Experts of a small language model.
Size: width 192, 40.5M parameters.
Experts: 128 experts in each of 11 layers, 32 SwiGLU neurons an expert, 4 picks a token, a softmax router, a shared expert of 64 neurons.
Below are experts of layer 3 (counted from 0) of a mixture-of-experts language model. Rows are named router (the router's row for the expert), gate (a neuron's input weights, with its number), up (a neuron's input weights, with its number), down (a neuron's output weights, with its number) and show model dimensions 128-191. Each number is 128 + 24 x the weight over its row's rms, rounded and kept within 0 to 255. Numbers have three digits each.
After each expert's rows: "comes before" lists some tokens at least twice as common just after its tokens as in all text; "gets" lists some tokens that make up at least twice as much of what it gets as of all text. This comes from a sample of Wikipedia text that the model never trained on. Tokens count by the router's weight.

# expert 26
router:136115135143132134100141089105153146105166109099110132143130155151153179108117104130158084171156126133167104115126108199102133170152121088157164135094154142137114128143123141118173136147125118
gate0:105145121149146161165094090115066154135153133141152165134112156149091147152125129140119104188101135113115112122146121114100112127123106173139160085156134134108160121139122128152113168090095125
up0:141140145151108134114147133140107136143130125117145145134160156145098150087069114124088144161074101158118107117117118118105147136147119105108114127142081092113188133140108151106130127141122117
down0:163110155162105136134153134131147123144096140142097088176158156145145113126200119109120111107145178123183110124120148111113144140129173112112125142133104082123123154101090113144069144120126168
gate1:101103115100119147062112079115088084134169131144138149102121179114081155162148089138161166137151150142137139132113091138124140109127096135141126115132160114096113116135143131121164136111144144
up1:089148123139169129093132109140145140140132131124147127103147113126077115127139157104111129131161135111125161168137125125129132109123151067130156142117134159100156088126111100167137150160153083
down1:072095086101167115166099133125124131114175125112130175143148145094145110140110082100100100136131140103148112171160151134100099090109160152130145144106142132147138111151133129131110093091054154
gate2:128072047137091121114171160118108096137148159154129160140141137148130160134136152158136134135124140079174131115100147147155211125134157159121139119140156099125132114141096104161149129119124118
up2:101112134123107128145082094099111152142156147173133154128116162139078146093136135117093148141150146100129132090124107129081149145111106155160160099128150099121121093101060095160127117178120077
down2:174098126140106136116104120122096148104161135097119160111104148114094143100155127110120159129126148132087142112130081139123104122076148115135144127162176154133160159148100118103137125153135155
gate3:101106117133167156106125122120125140138165097139098120126107107148113166161166123124087102147100138098120112099128118127115073095122131117108100132100162148089174135153127138138118148113108117
up3:131086120141169122095168136132100110090109120119108131150153122121114120133130147147091084141136123158155154143141109123110115135140119140092084132136132105059138122096103083105110120112118103
down3:133177130124130074106102122088112144152167097113136118128159082169107175112108112153139133067141126123130115068145142104159153130088097138110109104122100134151123197129100148106147126108097128
gate4:170143106114100122127107179136157134104154062144123152127077120122131136132086098141102119121175137122131170132103167138148155165099107091141128060114124132115151116085099119128139128112105135
up4:063143119141146160110125113123081207125132152143119095133136105101109120101142132143120103087137143125110133088114129090100138110157134096152054106082155102079124143077143136130135129116142103
down4:128128155099141152142144186095098118133146108165127098105115118132107126066148110186084118153138137102183102145110124159104129128110117142095137118138110143138170087129089087145147128121142126
gate5:131152116094142121079141147129134117110109103136123153081178139097118139105104085136111144120145172149098130143160142125117138071114129107148130127148150103132126126106128175150129099152104124
up5:150200081112134114111126132151136121161170084104127137105149110121126144128122098105139125122122151125122159101139151182104131092107150159110135121151145103144093131126100086135144135193122131
down5:167107151133151134132126140118116165138116111104120126106151147102121129114083100113143125124100134138138095147138138091117133117108150124158175153087109131099165132160073142086113071122156138
gate6:147168105147137158129170126128134124157097139157115113123157159131134115127091119147077126119122167093163144130080136127111113094163140139153116120108124120111150088108143148135132129134070097
up6:166130085171113175129108080112116144121144161156138091140132108142138113101104123158148118087169163105145155135102123102110127116116115113128157128097174145104104133145175146146089103150136124
down6:120115111093114123155154144085112116125107108153095100142114138161159119096149145124088171159130147142150134133118157131121173147124119089175115131130144154121090149133157100124131112135110146
comes before: " ", " +", " —", " −", " list", " MPC"
gets: " |", ";", ":", " season", " :", "*"

# expert 64
router:138141148128129113073168112095126107164163075185143113141165151138146138101148077131164113137122142111145097114114127109129177148096125121138149174099099148126122145111121154109138150127143125
gate0:149113131163155132132137129130130145127078117158159169120111143119113126142095136175148131093186124130095140145154134099120139187108146120106107127149156152130112116138171156124126100120145138
up0:132130163119138143125158125137137094136125131094086139119160118104120084154056133108149176079187093100080144124130118091132137111133089145089108143130124115108161137132145127112130126151160092
down0:114105129111154117165118142082109095107159123129087084121164178135140156138142154140125121137088132099160143135115131113115129154121117075136125114094159118125151130145132168145123143121109098
gate1:102144159180090121161115129160153154147145130107138112124180081153114123108104125130142072143184145115124145139161139118158137091128178104121134152135168164149091104105154094112127122165141076
up1:123151144119143081128102105135117127174130131145097121141092124083159127171117094141098130195129140057153100142105111095081146117176107126127122134090154165154139113133133134106144123136090155
down1:104091136137129116143128105100120133100113118160130102089117137133143139158116098117132132095119097128161122078116118124169144153118161090094121087150099123144089124066155099131143120119154143
gate2:113105114111159111153115164141128103111149090116130132110133128107096145169119083086090117159146138165097122112136113177115160149148128083155114119123140152155135127099147113130151055116110106
up2:113117058121133145099098107137142126124125119137114149144074098148092141152122123145088168109162193143132152116125133111134202113142131110109154105091166139093117146085126148147143147150083130
down2:179107179155167148113149131104109135114127100163145144058151107127117158123109106067116121136122099111149111114107121155127125126136110092146111092158118121094128137111128122122117123096128127
gate3:097128117064143142062067135108125098149144142094100130139139137105117166120135136128132124144088137157136086147149135185148137159095110105155091132159155129104111105107101132129127117122166099
up3:084155145094148153110150110137118177112126124138155134100130118140156145121121134130111147131132151129099126112151208119125122152121120092185112121146152144145164117146128158126150102109176128
down3:130095127103124159079159130124161124122155119136135099135100163133148156164088121130147122126124131141113068150127156162152142132094136116111159126095125182117113082101145116131101139148121082
gate4:097150111108120083125114123142150157156137144150130182174122121124130099095087159149144097109156137125173093094136105135085138077151110112119147119134146141107141135166108142092110098137145132
up4:096088144138166153158112119116090184091111141108146074126141146126161115120136116119141127109129109125128127123116135131118122087114121115115142154144164105112114133065122135101139177112128144
down4:108158153103138147132097114131101147124156110097152101157106121148097118143096097160107135067135108157098128090096085125149111118108148118100152126137126071144114137096133161169086130111146088
gate5:135117139129118119148142134113120108129116154115132119117124108075090125117107152155120084147101157137075116155150127125124087146113120137140158194150141088152144125162149112142130123101132162
up5:170180105102148158134099096103161137096080133105101087127095175138089157112130128113146113162135109150148139112132142108103099145133108159123128136089145120134170144114150127120103103107131176
down5:173164131099156184171137144110108106153130087150104105155124176153144147093145075166177103116149120098125137137103115155127137067137141135104142126099127128160115101095127128159174116131136095
gate6:118128150153106134114123113115131105112132158116140106121110125123126145101153099119132135109106167116152102128143140090165098132128139166117139117135157122148124150122082121104141146133136167
up6:166128134130079145113126107140113108176152147143148168137146087125126116080148148125167109126132164163171113126145134133150168077125159121127140120165175104134141124124131135115146112104152150
down6:061129130172137110105110131196149127154100129136123143124127099117113137128113099120140150089109136115091164146166127098073145125134173125124153086122173109135120134158131114149101114152131105
comes before: " ", " \"", " —", " Candidate", " USA", " MF"
gets: " |", ";", " -", "\":"

# expert 87
router:151151126081124107156112131103083126101165171179142120138114110099088150113133117130102142096127104128107149152135128116128134125093154083123134097149127138152107125084127142104138132107072094
gate0:164095079140159086139140137178147126191154126084146094120162148157134104098110131129129146085136140159124109131159144121105088109102129115080154092138108114141099080170113143134093147140143113
up0:126135138152123154140151171109143127175114120150097090124095124105129124134132100133125130129135147098132109154167094139137134164215091137166127117111113162109131179121145176139137128128144092
down0:135138114162142110125145111141122145111139155152143128100131116134108083093127105138128154141116121089143112121117106091158176143185121090157095161108119124133089165110158165104135082162157116
gate1:193130125111125100150108135098158127130115085101142134182145115128102117144141110155130130107133128129105131132155126121177139112146117139073144097119116134107120134150168115125155133160161134
up1:104144190106139110130204109111108160116129146133122136112151122097112111104108166121059120129152146125112119113162090147119160133124144128109143144102137055132137114149140115131112134150153124
down1:146107119133122158146088135097100101102100113145145105175135140119137146122131146147149100137104153207117124143122122120135099151145130147090172129134098133110141157167150131094131134124100201
gate2:147114116134123150098091127158068117157142155154157154179102114108125144130108137139129121150096178128117151151155096156170157124141118083087164141107155105137135115159092132119115140120136118
up2:133163090129115094106156145142092088081129147160107102139086094085134090125110119119132139146181125149148145087143144161110129125111095164091125145140109073121092117133126077085117114150132109
down2:159168090137140112112133124115141130123163129163112094149106114117078135119119132107123129075143107116142088135107141115127131134116105114111081099112147097107094136114097106132103122134165087
gate3:138177131124133147136121148113083152111101148160130147128121126125189138120125157120128102153116098140136134165126148143130098128165146159137156183119123115173151143127141140139109135139137129
up3:143137088112113140125134119139115179128134112118109152134139134117116107110128153156134110140110127110091109104135124114167111133138189164158109157104132135160088143118154126112154126135107100
down3:082131131140157124140117152106127107147104133161080101196094167162116134169106155130118106127105167132152110118126153118111162112127120158118143124133148127097144120106113172123141098124145087
gate4:129153109139135133131113159133126127108102152159109168154148155121124140159095143174162119122101133145113148152102201143103161095160103121135149127150143134139126129112123153143139126166145148
up4:128121091145147088165142135145154107118132127126101126138128105159143146167109140100151151109084127142120130100118144125152135157153149091143157146146136099154123144119142119127125095156089122
down4:127145138166135152130160127157070110105088131148101147126115143147144171170101149154143141151149111111119122088102127124143168126126126147087124118142129134140135130151115157152115159134133117
gate5:124170122137125159091136147102115130131135093086113160105075121109145112107146147126152093112130137150116129087092123165099150148138132133145161090128111110111107138129128115099126121153138150
up5:153163117145099109123101146113081155112113123111108084119162149151088156097072153106136150100099129121133113124095145138158175107139130139147129103094139110120152129116087071181144119149110140
down5:141148120134160090111110095100100126118112136114143077139174098152154100143087148087105137133131069104133169131143149130161168122149109116149120155141151095161120176131106130132156137133134103
gate6:117156150124123133155132122129092126132144116127117114125115127131122127092129151172133143141144146134109130112171119156138093104110124124164155163128070097151126131163155166131123177080143140
up6:144128111128114101104155106091150161167133141109160105130156150126109157108130118154141142126077107125121093139113131113153147147138117109134185101146146096110121170094131066110166106145127102
down6:174147116181148119171131113129112189132133111160134129100128077127114080095107142142159131108127153138110101127137083135164113120103140105096117154152112093126111155133084117161105109108125108
comes before: " a", " not", " also", " an", " the", " been"
gets: " was", " is", " were", " are", " be", " been"

# expert 19
router:162139146147097135148148163118163155117100116093128101161165142108138150102104122092153113106150141155116117132109133144110112141150108163172085141112141131122095125153109150158127113109159103
gate0:146140128137114129100143137115137149144107104163085087099158141135108142168150150115135132103106166138136141149143112082134117103089140141113138130076126119141166116110067105088107157124117109
up0:105104112126117160111108132112127086117158137125113133161136163171130155112124172125148133113110137137129129107144093107076156122187131107126143067097127156105150116134092152128145119067123137
down0:103130099114084101118101135122122132127109070103160110114112136132128137122180141107151165143167149137146121094150127090107140119158119126150135136172114089118106095128167143095132133133156155
gate1:115075105100164161118071135097080150151096146133164106139096138163097152139098120144142092119087168120141144089142107121106109100114142108081138154159138123142124077134143151096129159129109100
up1:141148123093130163074113123101120167130148131135162157133145144111148138127140147159078111115132146095173119119121153130131094133122097133150122132147131135160125123079131142122163118148123105
down1:120102120115143108110190126109154119102095167117128092112141134116131102130129139093149142112129120118153152127117111120149138103116138167133115167136140177110127140088136114091162193110119154
gate2:136119144131132077108117116146177114139117129128125132126129155091132124126107125126153167118134141121143100159136097119170113157094117163143141097112092145161152124089162111135106104136176157
up2:117173152163159148155106111099129109125135110169122108160090109111100137137100095079105140113126130126144150125135156139131109118122157079098156110123069143108126119151131106085130130125128128
down2:112140136128131124149113136158093086103126123116142122119144119162124128145198110106089150163104113136114156142089163164120123110106117155185154143109123141123134149131098145115108130111111068
gate3:124101112101165120143113122154137116068177109132098117119141115122116137125129122133163115101098164095144136136161159112096152155132144072137146162147132135159104126087078117122151119114162149
up3:126102114109146111101111132100117168100154121099114172101125166131133143117145134064162135113129110170119121161141155126119126132127125148124107153137093141107130101114164137118119145132112136
down3:132130145123126151111136140125161093096105133142132112135113157144063118124138150131122144130145170138105152114133096167157148121117127128103138107126127126156093134129122123097162096094147120
gate4:114160138131111119119158109118130140145110130137088146129171117132109125127123125154139140101121101136125151120153124092122113128126104144114154119118100124106129149109119117080139121103108142
up4:150165128154154143124105123088118121101112099165070136153123079151141098107157170144144121132117098123109119140131129136118114119122156137141093126159147122112108130117118093118181146141132115
down4:148121162157120179127088119108122110114134142164182127130166116107120103160119113138148145084112128126110078099143123133084152122145164132150082119151127135141146121160153114123142123134154093
gate5:114121123155121114082142114101134087109117103140121113087156117122154122121151131145131107118127148144162125142169108115153159129111177101081144127104101135148144148150110134102093089132117133
up5:136145129113097140130122116106131157137102179183145102094101122093118156069131131136113118124124130149145129088129134131142096095177140168148115096159131108147109124117177141122118089127106142
down5:154128149127121161090093122116143117107168085116139121123137130132136168124136150143135124152106154092146124120156118157110113156098088076181068146095111120110151137150146116137105091113124109
gate6:085135097082162162071130169144123127171145117117136106148124174137149110135134089118162115127119120141133112112104131105101135111102134109178120107170108124116130140080137177118158118141108148
up6:139102166121108163095129116119107113150120126122132146125186130135137141121103121124162139148082144105143116131117126109108122186104105178121110084149101131168155140115115102079139140107134099
down6:118120090137114156158080104121124178116116109117107132127126112125113146135150121146135117160188122128107063142127116076102186094149157142113097131147138119145099135144125168097124101135138106
comes before: " ", " \"", " -", " m", " km", " mi"
gets: " |", "000", "The", " in", " was", " who"

# expert 115
router:147108156126119159143137134111110152110100144142131095115138125135168136094110141123098077138142150149181094139117153092121187157151143157120108137138121086109117128116080145176105120134147096
gate0:138098080161109110122094115094120169108173113157114113093116145128153101118158107107160096155120120158122085111110096117123133087113126114150133106134165128163147100102139126128112112142081165
up0:145114150110158168149149140107149130089154132123119112126138133157126122082154133186151135123145125131147127131149156127126149133090134136124125146133137143120120107131133144089126146139100192
down0:159148114113147151072094137093149141140145140147128142134138138132110084111138106091135145125092146144096117127111173168111148144115163098112170085083105117132119139168095152181080131108129098
gate1:147125141148169140120115150088137120198136153089126110176123117075124119164100092099152132103116153163145114147132142132133127115115146123128167115139115108125134123151079112129151119115152129
up1:070128137099124120125098140070130134108169122116107129106157111163105138116109137126166148134141169119119104133112082135100114147112141134105099102132140135170110140113144060134144170158107140
down1:124110127147142143125121128149122118108155143098137109123136122107125123097139153126169141141133129141185102165112137144128140151134132131139149128132150118148126131164121139150110111135085112
gate2:107079118118172075146091126159166135129130135149085113145137186141124135114160130087086125096141113161129132103108114152158113072099134122124124151111119112138155195134128152155106150127143114
up2:095093115107148131113160181151139142141154103133103122129130122151123136147160134159118126140166102146150161131083094099129137158090099107152139130101140097122132141118111112175108144139123120
down2:124099120096130169118133113110093126128119154136113143127156120130152126108100145092131171161129122133172126118115137075126142096110128103119121164109115143176138151152169148096060133146108121
gate3:101165110136114089137167159098118163136133149159126122129108101157158139180136105199099120142141113140124081137124160158141144143075127101072113125139106140091115137122101127132155149089087119
up3:136118125114096174119122133135103121155121139132168098117118121125150128145113125106156119146097131116121151129131097131127091145120161139108151130150157143126122101118136123089169123131171111
down3:073086129137125088111117146166099094171112061119146135111073138158144110134102111149164150119096169131090126101149123128141089124140164141096159120113082110143169136113145145149129142087165156
gate4:108105143140160143110125150146182124113087088117080134105125173157135121131109126138131149094121161115132143128133161153146135111117115092160166143149119181128097147160118138116147095126149154
up4:180144135147158157139125149123134164131125165115106189115151109130128153139099092141114156071123150102133117118131165117112139107092084130106100129140090162081130120127153178107095104123095141
down4:101157132127138147095121174135095147103090100150136110119134058084138139119127105160119152132153083138104130142121117140160170109143097134113167113150139100103116135108109133099086139117162182
gate5:109151200153084129125156122166105141138146124139109151133108097121119098115096138145177085122144118161123098147165131111126136144161135101108138104076179141107115123117112122124157163099080106
up5:158128114154106123096162118130103125117162163113086141123111104093161161083093119096110146118138121119141097113151139128138121165081104133070115119134096155095126133123150146121117131121129109
down5:143126164135127148128150116135150123154123133174100123115118109131136147151115123148119144146085115109160111137104114099145142107089166127150132138139183142123137135083143158085100162141121106
gate6:181135070122133150098094111115119071121125089114113112139124133127126132167144071149123140124131126144102125100125139125135148146131117110150092115128151150188100163125158119133141157158147116
up6:154129108126156100153151186130108119149187097145134167118100125142138125097114113132152150118145141139099151152100111150103070137110123155127163131093136135120124116134093165129124143135120138
down6:135127116154091128127068116119118095158132121128156111095129127130134115112153144106130125111107166135090129117153133119152084095175153118151141110129139162080156156120124151104129081141108132
comes before: " in", " to", " on", " from", " at", " of"
gets: " died", "born", " death", " married", " born", " son"

# expert 121
router:098124153101118108110163117162129097114109167152104150124144092127153141122123175137084117145136152096159168150131139138139148116119097101115123113137124110130106151133123101150093122152149131
gate0:113130104139130146115153136148122107158162158139127149095139161119191174106127161127104150120114127134173090110143153097116089142112150122135088159139115088101121159158132104104149156135133124
up0:068133083158140091142128143141139143094116159144191102102121141119095121131153100081121120105134134137146123129080088111100131136122093098121162145138068136147163191147096111124125169112157127
down0:130128119092152098172161135107169170130132129120100176137113147166120093131101086074098125116109100130140135110093123138132133158145083119087106147125139133118144136128104092056137121116111149
gate1:056184115132133140170154117129103135086112152127107125106146110118120128141102135134146091150154151097154098091130108145163104119088142079154157137143104130112154136093144103130123119153112167
up1:161127131135109149130150106127110103089111126146080147121122124138151122145122145114090080123109152131119150119160139136157128157130133168123137142141104125141146109113154167150128132139137107
down1:133111124119152145115128106103153124109141157137138144114109124142113123091110084135131176159128136096145136171116160094127139122156103155149075135104125149099071147140101104125148086085109104
gate2:122143132136093116122144134156140120195090138161132134078115157107095088125128126149117140119094126108156100093111121117172094090118149101091117091149104118126090136119083141131092107143114128
up2:145122146100114147140110153131102143138089154088130137140085117131181133079116153155122114162105121131134163103157169099148119125170114123115141160093122178103110112144137089121105147123116102
down2:167103101119139101132107153139135089167133096135118153099095148163130127101050127070146124100155111104097147120134131120096131150124115118113143114106170127164163114112160119084120160132164136
gate3:102141140174148176161142123093164119131100129119117132136107157103139080130147146153142144124158109110116116093131153091130169125128095119121137155135123137160145134139182158096109148060137112
up3:128136108108121139110144094129121128092153152140105150138122129142161193099125116125121105097152160123112156157116144136135138105205148079108126153151101143089125097165134151137126159101108096
down3:144123152128143148127126174149158133115146101133136075132096078123175114136134146134124154111143114196137102095145102146094132165108135141175113106116154066134175153127128172141112105114129107
gate4:114150158096136146136107147130076131164155095078077103172115138130122126133153167109111117131138169164104127134125093147099127089130117142094131134159166170105127121118130129097118166121108112
up4:122088132093175163123146159116133111143116129121142113132127131130127113133147116118144139149121066085115200149122114130128157128139156129129173076110168118122143161111120077143156090087121117
down4:128100113083145197130124154128139149127146154164154104118120149152132110121158155096129133152157131096123167148151129128137102129117154082123112114123098117134125148083164106145126081119154137
gate5:099132126090134104129160157106189092101119148150142117112123128132159147144161130147128171167072109132120128122126111149124114118131100146123154156156107096087112115149166121130149140140155120
up5:124172123126085142154144117153137108121109144124148115123148176141107102111129100108178160151166129074158125142131110162140081110134133148101077146198111106165131148077130154184133160154148123
down5:135148145073156149106140116110133152103118119153108158157121133158065096148130173084121098135145159099130116126103132115090147116110136142160181152176170116134096124093128134104104104170145121
gate6:099121093100112140156141105134109166108079079151153152121140149115120106116183139064117124122123138167148158162118150094139131124149137155144126117149117092169114119117120141097120118079115120
up6:126152133081113129117110179135105184140122124175156136085112114151073119169126136115143120174084107124145116126069112132118075158169113131160163137109084112134072144190144127116113145157122129
down6:098142136153122118118082109138114099112123117130093148172132142161129135123138131087109165094118135122124123172100110139145148127149133192146112165129096163120095073147144098129132146124102168
comes before: "==\n", " was", " ==\n", "==\n\n", " life", " career"
gets: " he", " his", " He", " her", " she", " She"

# expert 40
router:156140155141110139146136150132159151121110111095128109159160137102134145112100122095152118108154158142111116136122129151115115156159109177171094147114146134121093129155098149166127108124157110
gate0:117091136119156121110130094103119099119143111118144121123118105127105169111176104127118150120100108151110143071132130102106165144138092081126160114138088092107127139102127096079105169130133125
up0:110152107139122122134102151106135157129132138164130155161105197147149118140140108153110135147144160177151161142139108135129144100168133114128133143176124186088132131118137117163147152101152106
down0:123141107149143139091124126125154126121152105117116135139163140107128091093151104118158125142148122116108114133126125107088149142162125093135129106118134093145101168166141170153150140142112141
gate1:117160144101122126127107151145119145145092137130117123157136127125137077117126167127123118107141096069099155096145132093123164137112075149126148114095102102137098154132111200105172143100101112
up1:144154125130145139125107123117145129142119143104107152144134113166148156145119147128094175151192096132120147127140144143093096123128126075179103099104098133095127174153116157124131146156055170
down1:117120106143114155123132134087111095146115128121133106121089125126124137130090112107130099161104065129106121147150128124112147108137122137148109110094156111133138135120154123177080117121149150
gate2:100107146109118147130105154106097156071124116119132141103112131091133096168110079143126110100106162103103188113107159149130140145131156062076156101147117134144156115113131084154131146169106158
up2:148119169140147115163165135115147112132146166161159084135132144145145125104107134156167110115134137138165143108135119122135157132133109122127109150109103132130142117122130151117131142083196105
down2:126123105137114109080118158148092109108158141123129166088145137088118138145173096143091100096086114099124170132111145114093137133130108121117143138113100123146191093117133159122135135151105156
gate3:195107171131172114121137149106111124179127160132150121136130130124113093154087128148156090100121151109172134077105156124169116159145129142083137159123141116157128132154110122073139112098105110
up3:119113113123143122144140122135177169144145127124145146145166129143126118099176157156116146100153116137124161086156153136131179135171148118180150122145103119126160086161112132122107161129155108
down3:093136095093151140098172151163104145126107102169081114066194105119116153090141132148171134105147109124140153123114170165156101153111106126115104065118166140113104137150140129126171129139147123
gate4:125172132126063147118136130110103107098128125135101126135126106139149118103116148153150097087119115115119164108095144132097093131133122121123143124168120116059135118102133140129092145124161181
up4:155091127091110138093124183116134128164120162119196131130147128146119127149121117144135130143178168161138131097139120158118165132151148067102118103115154115100122105144174093148115115088168179
down4:143151122144126142127113095099119095142128149114143123130153140207166145130149118104128123120138147074140117122097109177161111167134147084152139132111134157152114153084133120117132126108139096
gate5:112110133107125106149133108117148084082184116143066205095127143105124119159127124127126167191143117103153125122092160101161146138110140110117095103172107136164168105144148137129138100145119120
up5:135146126110127167129129148113145191096153113130122124127081147117093137116142141111082136190116100113164128154135091111155101124139130113135113179178154151154125106129120144139124164135113128
down5:109098106113176121077156146160096151108131146146115117133115072097140175139134131127143115099082144077116121142153118144133103134118129144139150134156152122119109154170154098119153112139170136
gate6:147123157123104112126108132123125147122176112129132118139151159119127116175105115177187129131132187169106150136120186113115125137093147073107167131110152155101168100150127085159120134152109126
up6:151092122076124128121149105140128132161124155113085084098148158113108146086120107118090146134090157127114142132141162139113119165120128127095122113112129094108129131113127070154097155141122096
down6:153112144133125127119109127095149150113132116154137141116117102099143091127150131128132124185075112163155125108094176092094088130104129107155140100115101099136113120100091115107190109157122147
comes before: "-", "|", ";", " MF", " -", " been"
gets: "\n", " |\n", " |", " the", " new", "5"

# expert 46
router:128129137152105126161147159099134119110087126096130115151158109139151136111116112120146126148125167110136123173102121156100117136172094173160089092100165154103092096131104170169129131098122102
gate0:113140107115116160130074158126118144129163133179112107125133096138120117149174135144130127090141126150121106105143150094113106141138122178133139163158112121118142126117120118086128129099132118
up0:107199130103128156141154108131046135141135134138148123129105157141109112148126145140096166145113156134135151108163161109123132122097161134164079117138177144100141121149105122133113104124170118
down0:121096146125170107135145151133087089122124117122115137143102138155135144127160135167106177127139151186104108129169122069066094152134138154143134132120128141154097145125120131118130089156138164
gate1:132138127114107098123177102111158113104149101130112117101122131124137101127101119106135156172139150124119122121119137125167163115160138095151146142111119117139158114117146106164146153146135093
up1:100158145054143117112184122134106113149143122148124132087103105143138115096110116110107130126167129112153108092114149113142126095125097136140122160128120152101140132149123188146135114124119160
down1:154115088154128100118139095117139134122123157115127158131141121118155132136124156131097122098106115113169173131152150129126080134144145099118148115152096117114116168114127063132117159128147150
gate2:118110094131150127179144097135142104104128145145107125145160139101160155105127125165106090131134133115147085117103155164128159140106136163132140085155085082135144149151137109124130107127159160
up2:152098109144123141134107150075123139145141094110103141117145119125125134098143131136132145147110118099130152143128145164141149155140102155115124142183130176098122159187133105162152171129131111
down2:111124164139163178099128104144146154143158107085102094113096084137096174149137127126123150149116121129101115115094115116137113123120112098110121106167092134146082125089165094136115095159150115
gate3:120089130074146119115134156097113117142113131148123149106125080145128095123142149155169147137100156131117131112112184112128109120138126131131100168103107146144147201144158125117102150126083127
up3:144127119149072131117094132128162123167148130111064052118132133135152108125153105122083163092131081121151110133167110105129105131099117145099129130150150097126139101124124112129162126140128108
down3:088117119113121129137112121125096169165134153127145164105088133074097123119089143111127146113114100096132143089138130107148123093143118147128140108138148138112164123138157153167101083139143129
gate4:111163115089129085134104135128109123115124157117168155089133134114121118183112110068162107112177122139141114101115144131113146171103117178111118132149105142130108101138158110154127125141120108
up4:098133153116121152122159160127163095073129155111150103109111119173098131114150156124192094114093112154092127136138127104165158144142121149146117124108141169129160139100149160102112130103134153
down4:107154164130116123154115164150146132147142142139188157143108085075127102092106084131134143130113108142158126107142127116126114087166097138112117138123129122114119126099133140111126125083106164
gate5:130151121150127091092143147111117138083095120129107133116168139127175141126092143151162089073174152126109157102113163123124078122117172112111142148113132139108179127132132108092128114138130100
up5:132094140113119128116135121157161122145128124137138124140113137118095163084146117106183129159085147164132115142127138105133125114151099166112128168160136139134089128132096213164100100097115123
down5:095074137100159122172119114113127177126150152139146112109117118157172078132168104120139103093140111117140137156113162137120185099118129127159142093126129171092146143143130162163123140113101133
gate6:166130121138147124126126113103115101134106166140123094096121156102106148107170145122155146101128115125132127122100103102097166090144155147142112128136138142109156090113066143098121151145141115
up6:123144115185154133117089168098159122135132140152164113144146116138110133138117149123136100163133107130134093109153125127112128123192137083136160148151116118128141136111172122130113104160185147
down6:159115104179111100155141161151140119117099126112170101121137105130109120140133115159155112122130150174093126099068091143110127136130128174100148123095104116192115154175095102115119157145121091
comes before: " ", " +", " −", " .", " —;", "%"
gets: " |", ";", ".", "–", "%", " ."